Weights of a small mixture-of-experts language model, trained from scratch on English Wikipedia: 3 picks a token, 5440 steps.
Below are experts of layer 6 (counted from 0) of a mixture-of-experts language model. Rows are named router (the router's row for the expert), down (a neuron's output weights, with its number) and show model dimensions 0-223. Each number is 500 + 25 x the weight over its row's rms, rounded and kept within 0 to 999. Numbers have three digits each.
Before each expert's rows: "comes before" lists some tokens at least twice as common just after its tokens as in all text. This comes from a sample of Wikipedia text that the model never trained on. Tokens count by the router's weight.

# expert 17
comes before: " |", ";", "0", "1", "2", "3"
router:454510514484469528535491503517475535546538511476505523499481466483466515528519510525542491488527484537540471548501485483494521503521508463463518510502549498487485501466514498502500512449501447498524486504475468458521489531508491505490457470517505555508498449505451498475466458534559486484489492449469489480471486459490526537499450478524528500516508455491543511515511499511504502506457534492483505474471531493498478506494492565506491477499533495494509536498487502515514463498514511489508493477542503514506504585510480531511494504532539497527496481523527525467489457503518467492512526488508485493527512475528454492509490475491525483542496505501492539533494481504460549483509
down0:469514484497521515508503471532504481531561523461494481510484501510479572513473529508531507515518492488516513502528478484516503529510473553494488532483535507508488490460511506456489505440497448527479467518494481476495499447498493534529503500487470534465511463463462466496491481510515500524504446498490544487488519480503488499483515498473526474522498501501548485556458499451511556493476513523518489525467527544455458521480486501491526510540538477528540533517546491488520514543502535510494457511516487501521509530521497520565483541484498521465504512513515539526488496487484498498487517468495508550477512458518513529484539491512511504515492492561531512523489501513481522491512
down1:523493494501481454523524462505514489520505499508500469462470526562486522487552498505474483533532533493489515520503453448499490502554514500526500507495488528496512504478439494493496506510431508484469477489512511533496518482493516499478509480504469507492474531469470481529573498516531483477508527512468551529515501471500507465483485499502510491515494516506496503524480478504464494529491515503536474524472490519504449534505485492534481471504471519479488501558497513467490516508458488497471523485523482491489479481526566480480488542444482513505524535516529543528484536537526563470545508472443488522515540493475498465491471505502516495461497490517510525541491522463498518513480
down2:465497476468541491520536505475499493478476520473490461472530488469516545495558490489467527488517490466465471494463529507493500520462512552458518530556429513487509489522541487500523459504534500485519518482485510496505505482496524500499507478481486489487502518487528516535515546516503485496534529458500443477487539514484486519532506515527504474495518463491510506477507535507473474532537490494509514484484494536480489520492490529485517512474474535519500461484532468518520471484497493516494433526518514471457534523501530534517500500537501502524543484565524461450528465483542526501506492510486518485515470493521531553511505495496523513487563458493515486510521504543506509489476
down3:512505504522544470551510509488510515517535481480494483481559492502482477473499495522493504489501499526515488498513487472516486492498525515533500521502457521489550474512512508517515480486532489463488502510519445504509491519505469497503528461542490480479505492495498473481486522436493495520503475479513430480446481533515472542493498525479478487522484536511453520518492503529478508501511507506503507453514502591497508566502520574480457483497493515488507464495461460484513554548462524514486543503464514529518533497499481517526534484542449493495509496483458462476549468508491492499498489471488496513497493512522477527485475500436484493496479506511509512535506509538515479482473
down4:524475520540530483513486514515464476534514500457533546500542506514540522556512499519512532499484551459520503471501540505478486497503489509512484514520532522516477480525486496489508453506539477500476497493472484503476502504476502494488522474506479473532486540509560516473554508481466515527491513503519484508479546539506523511512460502498486486498465480509475474444443513562516489520490449462473520502477481478551505530471473514555511507508525457505486515497497463488526523524552538547509468487488504504499530520486476535548504481479520473506457496466491474520477501510495490487492485560526495515482517456536501495483491484515474504471486472491509522495545456511487472488516
down5:475490517521472536507468501474525484483460507507525497489502513515519494489510467485476528502512501549480526536544531516503523456485483476516457492524509442514457534457484494515536501487466517491503528465473475456491484535511520482476537515509498425485472492514491503490483433524538566513523497511498483494524509498531493482499510503580512521514507535461517532499472524512493532466527481485445476495505501465480541494474488484537509523516511485491520492513534501551490520498489509534489506481507537471471470517469505483495522476484509445503530452519540476488504528490480524512460501484504502490511526512497475513492466494504463493493534484472464502460510536479537543477475
down6:505529458528522496483503515501439495465461539489518476498495508536517516516463468494491542500524452524465480523483463504507498489524527555494489482498453522519468494488467542515508496486478485523524502514546474468517553501529461513529545509469497501462476460522473528522455517479512504486500510481496477480507499513506498486480500491522512496473453511494503465500461490447474541489518541492506518525490508523495496555474509495515470468457553550488512499470500497497543456492506509488559538478455512499519516506515480526495553536493511486517552510486518490534491538521491512504481532498499492524473497506517527480519488446492501525476503490495487469502487474541503456442496
down7:514525480460502513503499527509493447502471492511522489472481531506465513513531481500507496516452478470485464486492481506539552461492485487463489518538506493521462521430524497532492497532550455532533518466505542518507519550521490495510479554510522491503489476522519510500519500538518517481488556469496473466462534542476493482512507509506486497501504497471540501524470535483495517491557505468483475549535520525458495503467505517463512517478522492510480493477502506503475481459502519531482480509522514531503489487531500519569462542470542542526494516506461494496500491529476508498516465464470514485466516523469482483540474506493463522498484498491490487497471562469503522497527
down8:522480519456468482501470516504487503441497468506462507466526496508534500489483496497490465512503448503479525502486541538514554525501496484513509513491453532483513500504545533502561506518458558451497487480453525476510475490505474520489489480461540500511521514485513507494449528522513541501507460539484489507479458482484530512512443508512470507528486457472495503474512460543533509459518515470520561500508496475485506512537513543460517512524562519554484549523481526527502491516478497528489495518530492472536459513485472478503502483506516480524463504497499484481535537456511519483485488477478502516479532483517521509494495485486506477532532498483491528490513516527535497503522
down9:501455521469494488540461483530523526500473526509515495512527477468540507550494506535505517496561462469501508483494500496526493472535493511515512491466520557515493531533546545470525526509560486503524496487460498522477502448456478517468471463556497530482510479507528459504527490465489493517504448510506505509503447451494527516490472530498474496494542508494499490518532506521500524510526491534499506495526449507495479521505497550525467495496493516511459575524469512508501479490490515531530486465493507473497512503497502518517526506532483473540496484478517546493543449470532460529517502514520501504537493500535492523498501480527475487492513496514493557488513506543520474520510
down10:480428477475469475437495494481521420502472463518542489463509533530526512549507506454504501535502542511482520463476497500496511498489486509525460450511536500539517504490522479475503500546498492494494494535514498532432506518476494475491501467486460499489510513485490492533524501507484505486535520519517522535502503503511514510497522531478505509452489502504474510473494534514467489514517483488518504517531462458475516493510520467498518496514507481537505477539500530530448509537466477511508517496486479478511488445503492464470524502483450502472482484517486470559501528534516519536523512485486533493495545542472486481539493522533466496497504462516487513488455474459528462509518
down11:508536446512490496534528505505534525476566518473477492490524483492469467521535485472522482508492495486488477499469532511536511535524528514469498499490515519494504561490496471478516520483490515467498446480469461522485509531523551523533446482515511508458508513535478470514516516491519466448503449512481512488506533488473475501507483520524501522513484489474490508459518506547459495513539488504509487530507484460464514457480521462504520488513498497482543505479545487534471438484518523472498535462502513474501513557569517527501478512482552488512523502549520480489458493516526518466529521497477493489489486508508484534515486543531464499487494519511488492499508492535501489536477
down12:485490512518521518529484480511540550521469523522501500506479530515506530521478473550454507487571453556494496494489462468494492531508506506506557497469512502517478510531510525508499535508470557484475447501503499485472503487474539536510475476505485525487501474496484520524497540497523477500520510527481502521521473445504446495522494496512481466502481515534490514504510544524517493520524511560468431469511457505479466525512489527568501490475437523494496519505469519529498508491509520525470527484451509483489511473466499508496504513523527504500503500509500583491493484480517490478518474491493498498523519488466489466518522521529514489502499525554475491483519532483473516524524
down13:542453508477487490512496500542502522469503483516519514508516534490554466516506525454494488498485516505476500482508484510511535509480506499495495526512518500520541493467507454478500516491523512483542504464500527527461480441501478456528538519521484498487534496539518498478485489488473554498503483523528499507511513532493521488506500542489475521507554506532527492479521531451509543502517454483542496495501470495519509485504509445477487502526498513490435528510529546544497510440513499519507515463546513500488496482508517441505475494530475484520513496545499507523504523521523484511463480480505481479540526523511497509497499564502481461479487469464479467459481570476523510506556
down14:439529507555502487495521496489469507496541539512527467533521475527499503498534531491495529465523481511489474503463523467432504457485490504465523508515491503503525534512556460513500545495485502538511525491470514535501538493479515482511449478502494507499498494524477485504513547517508483475497533501463456523488524501509503488497496540530534509546502502474506514493478508460453493537525499499512519493499489500473493525507497490531454481490498438495495501521513470472504521485502519548492460485469498476492482503503529446512450538496509514468533500526504477500485467455513532493536523479473484492505461475464497517477501501501511503502562479507533548559541495527482545536478
down15:455514534468471492493473462465523490490560495479478497504483498471479518492483479506486539554495462466518542509485490507483501460517497514475499471493468541491467508462512524506462454502523541494498493525479521507475500505494515485516496489532559533475472491485526479518510502479539525502513467495490473506456527548522494487496480494529532527453500483542476505513478468471432503514508513519476529532463492527468505482494491495488504494539518460503508504520507481547532469529519517522458497473487484516489459518526478506551483488472529488498525478524470516506481510476471509509487490475452467549462483448507457520514509491485494488511543497480472518580492500480474481513477
down16:453519538460516499503515540480483504500522501519468527471503474480466527520473494495490516484481476426499465544545525558460527524475523503489537521511487522468491492530471524523479502483507484493540496556479500471488490478518511527481496519461507525490486498467499498453492502516483518501530479490505507497478509511478525473546490490476536481509501475466443551501493508525504527496506510531491487504475480483503490465486509534480519499498497535479495521523543458546511494488511530523501510482490459473530462488453494515537437536523517473507506468501494462471496481461511479508511526513519506467500511532514501524495516534454518510470503456536515475520581527527489523531525
down17:448486533496479469489523458455460479467485474497501501492510514514471493508542509522529474470467507534496508500462517424476471494520466500479533453515475512481471525456478496512470524471475464497487513489462533491492474527523510492478487493520509487489487537498487505476544472497512488545521492556444454437510509505489496473515488498543498501503504491490465487461503502499486469511475526490497511493468500490543500478491467496491494495487490460475477520495423511466459496468531495504467466482498493507488510531521512522532485453529552489456499421483523509450480498480505465470482481485467520527511493496519513504498480496481490503534494504519511549516487470501480528521504
down18:475493483469508508490448486503480510498512526504508507482528477487578549492497493488531488508460490504521548514485497478537514477494496495536520507525481495500490487477495487500533512510496487508486471540486521493524478542479479463541511529504520481531493485467486503505489464525547491512544526549489492526473553512488503487497492517531509518479488473459442513456528474496496480490514517504477536520512516479505517492533502503492539499528521497435534442480514513457490472558478460466499487465552486486523502526559438466502512491476506503509503514494486519489509531514524477507540523465491473485457520508512486512464529442485502461535502486508505489505498466481496439543502
down19:494440502536489474485496455501465502498478508512521498528521488541500498505486479465525539495498494433463536483505459499501465547524516527509490502512474467526497489507517504496537498500513450496520478465481496490475506495545458497512487527459538525497507525539507552472507497486520519480460522506484479479543486494499515475508480501511510497520534468533512458510540428490506460511502495486475548479529479513528523527549498476517537533504509498488527520520496492409481515479486481481506520525535506468509487521513485525489525446498538503508491473472501475492509539503519511529463476499523499498497533513514478518426508505565467495487504524491484481518521502493490487453509

# expert 63
comes before: "\n", ")\n", "\n\n", " (", " classification", ")\n\n"
router:546526483549513529484507479502503468536533465534500490519464480528490516467516488538484506535542498507508501487503505462485500475540483492482512524466475522499493524534518476451490538499478400526490464473481483534495489487489548516504465546481492516504497461477483480485496458498514545528494517537511520541521467497537503497531513479478513490474524474485506484504502524497494491475528474572507438484496500511521504474557504520508489467443474522526516491518474476504479461489482500463429469504496501486530510472481502493481510469507506493505466506520542474528474474528479485481515495526473500503483509482468487478488494505469504564514488518458488479521504499504473479518486
down0:518498531490490474524527501527476537465491525475479503454487463486540512499527528499480529477496488487545468492536519573486524502508478486503489502460478489475493521515507491472497458500505533495486529492479513513499500496455508462508498464460502476530446497486509521472510526501495509492484505501533504485476522490473537487521512538491468498548464559509499485511476530514507495477486469506525524508546521486532512517487461539541520495501548480464524492488523533562517488528474485458509531503502481533471500494479475446525543466509481557493532465511499507480469510560464450498501550500495487478517500481440499477502495555469513496501494511482505524522538531479504516494484
down1:503528470505490518516470526501519499508466525475482488476484517491491507505503539488514504464562453491460497532503565481460508489488465517492490480518519509481488524527483512481490482511499465508491481504511523521522490517508461521534476465503485495450467523507490486532498504493465446503499497465523477489488511477445488503482505503524524500542485512526526489468506493508472503503484508472503526500524517534480503534468418519545504516546508509457506461527518496504461523497513550544504523499502499484489478523526518538523516524506516519482484465492483543467546532433447494481491507484474478529492460532494470504519528522513460486543509510512461522520521501489452492432534
down2:487482491500508462506493504526452477543497468522477530478504487490520438501511492472517492472449433511493491546505502473526486521472492482530501529544458488483490501472493501497515475471482470494527480519546478489503492546502464540519490443482505507541486529486509484478492507492460488504533484462526488497467499491478469454473518510548515471507500499510485477505519467480501482510470526498509511471538498501467507477506538489486511495489561512499506481460536503525522546509454464510491538525477498477550476496468524511488495455546507486545455517472528497494489472462484504499443495534536498512483453495472471481465518490481491518473520536472534490477477482522453508511511
down3:518512489490487522505486499462510481503439516538519501514508491509502546486526504475536462549496514499471450486523541476514486462474478522517485501451530506490464528483492486467529471488497501487496512522516486471494486501479510488480489485509510517526489495531518496503467473511478452478517520523535487544526501529486537484466582469503495525487511538464479501532511558480497490503515536496466532497474504493473523508487505523456508404500501476484495493502493473449511459461527493495463500472487516476516538526531510511513482501499472464489496508479508483491477531478533540570525518543500510498518485490525521479529504457467482525480516487465471479456517525481466521481492
down4:518503478486490502475500518496508481518470499511485537475518557478493516533430565476518519536503496519525517497501494492506547466492498471471477513492522502485499480489473528541496513493577518465491466491486500460542473536518513528542494558507500506498539497450473509486488502469501489518503539471477524490504482494492522518511459501471532498504490483512492460499525516514543492509552503471467485513470479425481525497491500532463515471484471499509474491531445490477482499500491505462472496498472464542506469515493525494484485492466504507464530470481528487535486455530529464482491514473510519499501500479503458467494527513537505492535483463494486521513490524545537562511514
down5:502484491533530502541496479478518441524553499510493520504484509497471507510491533480464478497519468516451530512492492473524557516507516476514500546462440473501493484507545476527519523503478459523490507475488493491494472497535496525487479505486502457483504528507481461521487469528532536501498537512478486492504518513522470488504456492513476463491497515500491516504499561531486518517524528499507489507517514483471513511532514466492488480539528508512508429507434535497506499517481514522517532509498485436515487497574508522529500473468506545528492446483530457516497498496498486497473488531498503488514474498554508504474487508517535508465459522494489491455555530523512522508443
down6:490503489492513481480456499513499467537513514492524480465504480484507503542532525498539499510448524498507506539482530444518489521538520524465489487498503509532495476489501494488486498499511469534475502503508457518488527502561517505530506496476511479486496532509517509531541510524475544482509477498502503514520542550484496516519562510518507509511488511478523464431460457480527508474522477494538519513502504463507521511538471517463477484466517472470495494482502503511530522505494531522519444497462559477486501525480505504561531519502541467466516538520462488522513448491540521532492537535510500497521505538522497557481473474493480503508488475451540496507470472459508524469484
down7:528524527475470554493478481517525478447484529503492504495488516487492513532460516520505474465509494491458536499503488555526495473485490535517449496501535467497461513471499482517476494521500518468508510494486458485541464507489509460490485534510524512529535529521518507539526515492511528452448489522516467491482484500515462492491519505497533507500543484535551524499474492520493516537519465512454515507480454467493498467500494538491542529494485525480486512500516491501489508507476516542523519531547484551479511514464504469499503510480471491484510504495497481494538488477463544550488475473467502486477514492522512470547548478488485450501540523457525469443498489461520545498497
down8:503517542522548509490518496513524468522498519498510465535449533496484477516456496475509538495483514478514468492499517485483546503463519524516502494534552497481462497528481503513478503502508515445453513485506521516513508469504458473519519522491480484485480528505497513502491479473447526495514498538580500459477456543533495521517474465500499539522468546533498489486519507473483506431488477505485542520517487498533532528517478504475518505518470498526514517519494503503477510470495505498514528503457534492522471528530515485475497500534532538478503475470496521510459504504455506518482501511473520507468475552536469519492488509501513474477482497478481497486542551561540511441525
down9:513486475513484492522507483513492559515495456485500513484470525515454476531490549548520485497463469484518508492500533518502519511478476545494486489462540478460485508502479514490535505491530499542481518489476495496448527489533479506503482448513483514459466501479486506521508536487533488486470506455548523478529489519482529521512469517491463551493465463528505496511502543506449515512491522520549504519465469538511527504509514446464503538511559514481523531498500534544480502482530530534514523528547461509492514510524496497466568533451489525468501479525495510517499485514493525521474520490493457492489481481472487471502450492497513504496497482519459492493475513449488493500506
down10:462466480558514529503542527465486527492531480484479505486517486501519509509457505496521509508483497501514500472478513489556516495542530461511498522486534519479502515473483477513495499462454528524521470460475479572518505497492517543501473488529508529543514469445477526455452517465526518465484507500501486523482493494529454509468447495478514521485461482510491496467512495541470508495480483502486505498484446450518505538487491537493518517489518460519512472502489511476511484502455526507482514497492479479461508551480481478485470491484509458513512503512500499461510518505486459502535509488500550493441538514533523478509490488494459492460514467448491461510475505501492495544459
down11:541528508469555479496519510495480515503509512489539491442474514503527504519486536548510487478472469469475473488521471501468477498455525516451507510460499514525549492516470463482528458502472490503487511506528510515519522459456501503511487491573488458519484488496530540530501508547493526496517513482496515536516546500485494462489523499469479520459540500497483489480471471521515486485458485511480537495483510514530489486506518471531487527480479526478460490475459495521538491485478538522531490513515486478505527460481534494488501526528471467480443486470522492493465489528509502488452486464525502507463479510508545533495518463482486503519471547458462521524467479529478497525512
down12:489475513519503472501519556520482514484480501506497488523487507507497505504485470500456479473501496472468518521518474515501498495488483539434521505504525512533534474559530516490527510513469484491532516481507526490458475519492533499474481488505467479532474540472495491479523536466455467485446497511508537489507549465547508480455495545535450489508487497495473500532495509480491499494520510483565500496483466519508470486507513492532516469509527538527480506472505542458536533451521492493465505480433504488502520515503501500529529535496495501458528461516474481541458510488466482523519498493512465529525510481509535473506523533477494514496546529506453482525483470485519523520443
down13:506497477492502486549506514479508511489530504536476498451508462581512544482500502501522507549523503493543481543459487510524507501543482491455437496480470486485457476499498450485487512475514556498499481467484523477522523508477515456523488504475505523478515496533526470493527493510472489537452472509501529483473488502508496499491477513449487472459533510501546479479484502512546469518488529541508474503502502506494503492485536482546478512510482529504529474469529512583491475479505517495478491465508490525430515479501473521514518540511458521485518494492518465466477522463511480513519547499514505490509499484519504488488501509519482489470491508471492462503474515550468484455494
down14:533514497507501478517499487469479478500503485526479477494521503510505490480432487488489474560541558499513480506469469507485478507559539492520510511411492520478469513525484469460442537477487493535493530544504479500495514482494502532492555498490546486522484446475455502521525514493503495466521495489456516463479498482486512559512453494493513439558495478494549494496520488475514466525512485507507462495493494510498451484469498495505486512496466498514499532495480530545507507483518521464482483505489476496491496528434485508470541499490548469488522496523532471485512501480521520495494511521504477519507514492491500456471523520491510457514482524521504489505499528514456486479519
down15:471503531492473493483500517510470513497482548486507514491476567503484472453483524471497507436476526509482438483508496521513502507501493515547541466514488462486481471482513525526456490458489531500547509525517483482464507519537516496486497524494517519544523507537501500512501482516446512502498522487493474509427527536517504495526500484502507533505495479471496448503523512417518507501482515481486521538482522498466503505511472515488512515516491513537475501509508503535481519489504486511537433524526516577558505525496487461507508498507472499512488499468502524538485471457506504546467493491495477481504532507503512501471559491526522540496487523505471529517529502454484510489526
down16:463477521507522480538515501496512517458474516455508537498492512497497478537514461514488499423481486481484551525515448505489476505504482515444497492475535517494522495467516487508483487490477525471514493548503476530553480562492495494521434474517532531529488522502490501478503467500456450505497518501467482457502513513477491452545491543464491495538492513530501482482515491462511502511444504459502506491482492524543481494467465483530524494507502509490512527520486490457534515517501505492513481528473496525496502478498519530534465510527499505493494512488526528471484506484502470511456489510552498532563495512501472524456538498469467470507511487520477560485522467522495509524487
down17:510463506516466503510492507525521540497498451484485500530462482494498495529475523484485449475489469524491490449521519519477499509465499502432475500474487481483555501532537495476497463549514512572526491472476502515511503434461521490510519493502471505483496498516471532513543497475491510467497528525562492464469509489537486505513481485458513473545532510494491506508446521468482509481496511458496514474510527558506520505502563545487510497519504522500498486499504504511546506522468525514481528506530512477519525549513476520523454508519481498458503509499488491545505490494497484440473492531513547514490513515503503519516445484513525488531485484503522515514462526501491543529484
down18:455507490451509537495504455514496543505516437449519537513486520507534510547511469506478495505517457527514510444484541530531493485494514461496537474508497477494430528484498482484497510524537499491484521496532460519509499480505549479492484501467513508523534488487515507486488487496476517540489495487495484506463506473476551475532504547474495538507563452504541499467484487480517483465482486466488533465510467513483443500478474485494505524486482497490498505515493512504500498478486541512460534490482512523490479508481500500469487536481515488516485486480499501454526536526531517503514437501514499492501485485516499494471526564492460487535508534521484517496516554547490470520541
down19:520472542532518505501510515506498533502490533490552497559469486471544487513531527477513473492500509580491512513478537503517494425513508525486491442508511499475496473488461473506486525502529490489475509518499482520501476462513526472498560497540488458542511523554482487513504507530482500490527513503492502463500525482537512489518529470508521522493485508558519526494534500522497498539505542502500476527542511494525515469478491548504466502507548492478504492488473538506510535489486502545524499513511507533446512505498489504523492495541476502490507476517479502508486538492472491524485541523501512512515459498519472508559506539539487519517561515492524490443454492504517510473468

# expert 25
comes before: ",", "20", ".", "19", ".\n\n", "\n"
router:539524478486514507511501472529544535538532493524517463519490517485445493511536532487495485489509493469467478513538454484501476502513481501468507465479536553457502506521553532466501498482518359505492531504475508513503495523521460474481489490517519514491501498499495479490521510538529446517495518473486516513519505470493504481472493513477498487486500500511483473480490493477488514506532534551541474485469501510485472505518480491534497487524488526495516530519495473506532504511483539533471538533512450525486518521515470490501514547523488498512504487525514501504495456500466472444490467477470467486476458482506512507528520504500510514491483509526488520531534521553502483532523
down4:512510512487507498536481498491471518538510479521477491442463484493488527491526473485494484507507545509516517471500527482439464538506481511514527520491520471496484506541507463479496500528485516503434472501499510503488471501483527448477505551484522494504500501499545491481550487475489533497532514536460487510500479494451510483549503542539492496518484493434498513460497503536472458477499502491517501543494542510480476522531468540522473465510475486499475467520475523548486485465508501508447525511469458506464470485534513460490473541455536538525495513503530538513532485518533463467514469484498496485543486481514507504478533506510512499458484517494501534506477509522521486540482
down5:521512501534520558468465511496492502502491514502495484505467494487457502538435530506528491489444493454523511459463500551477489545443533464489484487470476516486507476503494509519489480492560510512504472483481530468472535460534511467500512478481520510437465489491528529499514507534476551487497509480547458500467478475501501527479500495507473508533487517495468518485499511496522508492493493532528502539414523496515465538510492491483544515545483512521490494521463474525479487534518533480485511534462511530523536516535453493466490523468500503516517526499501495495532496520483449510511474500524481487509520481512468498518445513478525502495460523500476498525504490496481504492478
down6:530478530472480510522479490522477499478481470525495488510469536519519489528528485511533497496509519521525526499539500538469500486469512481454513496507480483525486470501499526480552517512515517520489553498529523483520461549491522495537501529542499507515464502483479494517542473504513491442546527500486488500532509460465462529474496479492466506497516503502483512479505519512474481473521556535508485519481500498502522498535459522496532521517525492469479546480484484586499542496493503461488487437526498505491557479531499470504507510482490500477543477488482566476540537522509514510484527525496515487477504520577499539530512506527483468497518483515487482490496473462452518507505
down7:519499469491513503519477490497481545486480481502472529501503534469486521532465495493500497491495460494514479495542502473489499498485450537523530489549506485501512493501532486534466520502501499485454530481494517477523541493516490523502545488529481508493481494486465524509492426509497523511490503531513483511499475512507499464543486533508474523471549494489471534459590492444473511490472552474501489471465491479545503490503503508485509494516487460501543524510496481474505537453507509478546522488478499524521516549562485517478498498478527520478522536490528507493536483494484517510479516507539514517495550508498492563517500526488485552442506452489445505492459488506499504501486
down8:505514478464474522470446508515536467486508478545530522532483504510519450448499495463498509493516550453520484555470497514541453509500480494494465470530465542583537505498514461502489564469490516484478525520507526500498508491489518480492511508522497467487460537502489507507489500490471476507495458520524494470525490496482522493468480525504482502487527442528494529476486476484535515506511493542470518467514467512494506482481533491483567507530472491478537471500495461532494469478504515514504536504487545488491488533529472506454506486500490516491467577512479492486499485477521500549502466514526491508495511521518477499510480491510462515510537439483491485524493488502508493494509
down9:464501518499496453510492508507498505533515488510466481520503466539508507483566550492526561534542467454500505514524503489484542505485504511499462500488486510494502528504513502466492513483553460516511517473491498506523558458499474494480484477528515469468495505485507440486506534479473517510558520479529513478500516499506521456487475518536505533543540507474492491508458492499468510520514486509482494508548522486504452522487542512497482511523551471476510486476484478523482523514502509527507524474506481523500498500542525540536461461490522482539465459551461520513529480480526475489515500460498440481507443516500469517488473510515475471524526520544508528488508504509483474524506
down10:481468479497493501504515481463527506486487490483503522513506502492534454462496482484474513473483510541504506523465507473549503482505519496468522476503463476479494507463485522507491535528495472528487469514482499453507467507439509532528491484452475467553491509535506461500493511500460516498503539501521504537462519535529471536438492504535493532507478499498520502483490524517534516472504516533463530567540478508533503505513459552495512485507538490482511512521473509548481519501489484491484532525512544500535518537464508475512493518436539545506470503498513477462499510521474507532502522476446518451501445516482460496494514474478481494509464519457498497467502532485505498487475
down11:529518495460538523534531537477501544519506515500481471421481505492504526484485514507518482530465508497511526458490464546481504526499482512525467487464527502502494504495458482482488439500530552448503491532485491478500456484517515498512539499500488515544485496474477495523468508516498507475497493486493502489522468498515523506488516517467572502508485525474481511485489489508473483488481531477492553475489508546467512509503494462462463468484486506472494460462548496589477491492492473487503490495533499502524461443502480461517512510495515522505514525522556517509505496484499473494485508484516527505489527546472519531498534515489533523476505491509529519550527560475503496476515
down12:473484494468509511481496506505505487527520478480497441507508508539546485510479485508487500446475494483501506538479519481525489528484529539483509518464457532488495512494513514532485488527474540509495495497530524542505537477445519483541512514506506525466446500511492530489500488490473489487519513547489486500528463534482498475495491517545483521462437452501461435487506547554506517508493458499497504497490544524534546514482488494486538489491523488497524484506466520565490467497502495486512506499498488464504548549533498519484527499476517500547512505524517488517494550495531529502516513521465488499478475477530483504486485461504495460454509505458457484481428509516480488508484
down13:488477523509511414479471515498522483495531536487519496517550512495481487460521475508499466451537467524468536504504508517515506452567498455505501514464511557499474466488500513502467498475482532545503502515510482477500520507536460482482527484575496449482523520509516504548488507513502490470501499513536481455514507497510530495494531514528470539503488486507543480512531534488512430538500493481503497491533514533545516459515500511466534484502501541519509531486530489524502486499498490498525497489448499511492501480509536500470483480522476508460508514490496505478490523474501459524483487509534453481499522525477545491521487517483495494526496502496502518535496436445512515520490
down14:484497488464518521470495475527501473507516460496497500523505504482465491532565537487535501519483532498492449481486480524483491506506511523495502521492506491475490448517488476452430509479498493516496524458513472523449501478521509508477452513506505556513538517468493517495492498471494499531477493521457466474505519488500469485525508491466479490532511529492476463509498515490510544528549544512554475456493515476494471495487468483479462535488538495494528509490489532440482499472521498538505494567471476471471531513521509502496482550520492466506475496498541516515487489469489511516497535508509528474471497504448567492493473496459512509543495514493516475502489472501528520556522
down15:504490535465502528514492537473492530488514525471481490506527492499472483502470490501529506473488497518499496470487471554517522459529499483517511506492522497503544491508507494531522508492500482500466517489510490463521462512560498481509486473504499509485495483571491514500499498519484498469529508544452477507498474471483493500486520532475497529576508517494489494477522514485509529492464539483501541530486463477469483463558503551494492519511508543487500529502508508575475516504490478483502488489496489493516467487443528516521494494473514462467542466455478497476473521513474453514486506531529530422519491528517482548480557518494520470506499502509507530465481501511563468501529
down16:483520480499457497444516463496492469514494540514499532509485484540487538496502465504494520504488493453524532526539480532484487535495474500493498527486513509472444512465499512491460474476490482487522484504506463500539508534540459514507487485504484520491501520493482551514481476520505510538502522518514511484527513515509511467514542517489505504511451512539491439484499495480502525508475475500483553511477482484477488521508468455548553453497505539502496491504512518541533460509487489529507448525476512488457481498512572485490501499535480469531522479482520472531480484532489484487483492480487484552474525529483430489477492451545483510472495494506503461524533534472490514490546
down17:510551534497521472480542522455517503472528476495468497491484535483498560478531464530450536514503508520519496499515500487459526511512476521510492531458491520490455501538491542499510487463512479490504534454517499549505535523512505485519530494493525532533448502457482487461511512519548513495518481491489496503495519493497487531558515513481524515524535526498512482525459460546475497527462568531510491484503511482519515531475472496504475480489527516497444454490495481477518528489515512521488503523535482551523476473495486506560518478509490450496488475491483542558459485516551519497503510501492490493507508506508535512486500513448489508537509527509531488495490509521532475519498
down18:563487504528497510469526509476547505505512506474474486518538484495515520454529457484467483468517498473465444495498496449502466533466515524485481540516508475533487544503447525506534511457488534524483498464527529488487494440488472470493527485491515562508510532524506506500488532542518508526460491521487465499518538494529505525498519562541512510481480479484482517478534542525502499501484520506483469510492503513498486539497511505511461507472471482520477458511523465504516519513505476508490522504524513506467512516485488443519489508516468489532573476494518522511522529480534504567488496508500520536482514505496515485513476497448479502512476529471540494487465475469505492532498
down19:501571462491513480473499471514503533528502501480486515528498542480498471534504495510503485505476524436482451510486464498490474506476497518491499507503515478475464506526485520484478484472482536516505495488479475505476528501574461533498483525485485519492557450520459490512487488515499511499482496504509546514477539524480486490501496467513524490504505493513486502506504505484505503483499524538489516489505519479500472529468451492549481467437515546488511529470541514591536491500492556512522488479515473532493524491493485480508531550487475478496486504472517494470463494508499536510509541475486499535454482450468479488516470488491485520541496491490525507531534517525471542452525
down20:502476476466502461518494507519525494504532510509551495493488496459526495511488513494504504503502480480472477527491530543522526509459481470512515478536517490469517504489552486502495518540492539489520459509504545536504503521526478507484493487460520481528524478551544493449523481451565490507528532480546519489542500535524515531462470441526502471498476516537467467492438496498504503471519461530479509476501502485499485480487480514457486471526503501525524520501468559500484501495508442538510563498511476514522446483429483491487524497501481532490517515487504508538507503535504480494508496461498480481470466488504496510464520499549480503489510486511468506492488517545523490512500
down21:532530534529508528486472506489503495529468482527516510512528484456453487460500517472523454428489479512510510466532499518473501500529495480491487481487454485490531487438491523514542508514505481516478521513489496499503498517530485458510514523547518503478507569470458520497554526486511475467489485504516492491523482512474492499465519474452483479498515507522503518516451419477501521484517522519484511505484482552516534488509508467497512529543507511508481487491481512515531494503500516455484491531451517549523503505507460498490488516487493528507501559466479481524480479488423511537472477510457455517485503490481482506506488461530505475491481499482496477494509507510516464485441
down22:522511511487478484500540444498491488473500531464496472483502492510442528532490502520483545488467491480478510504514476442501498507501477531572484544499497505535497548532511512483514517474506506512492505516494483527527518499500519546498497547458511513475507512495518424499469486501539505496518465497487482493503546505496525519480477517495465453498497531522493480521539434464478487490532478520525476511483495471524511511508484496489494480533528541484481496502511446510516545528470497513506526538510478506498504467516486514472446541471489501507523501552494542500509476555551506473480518506486513504490520532473546507497508445493514489477501486532476475492504525541508448501551
down23:480518513497507502435498519531524503476496532508472501519480487546523523455497493462522491518501503477504501517471505508543499506478469524501481493482518487509518498479493478509468507499487431521524474481526526509501549523490547448492499519515508513512483439544515523520497512551456506511463527494490508529508481469532500531474474506498537492489495505454439460441521506485478508522518515488479469482492492507496501486516522502536484471519496485455555481504488500484466493467509526472523482445493535418503512555513503545526494472489531521494500500513484468510510503524494483547521506469471506498428496511535523494517465481505467479535500469530491555513512499495491511503495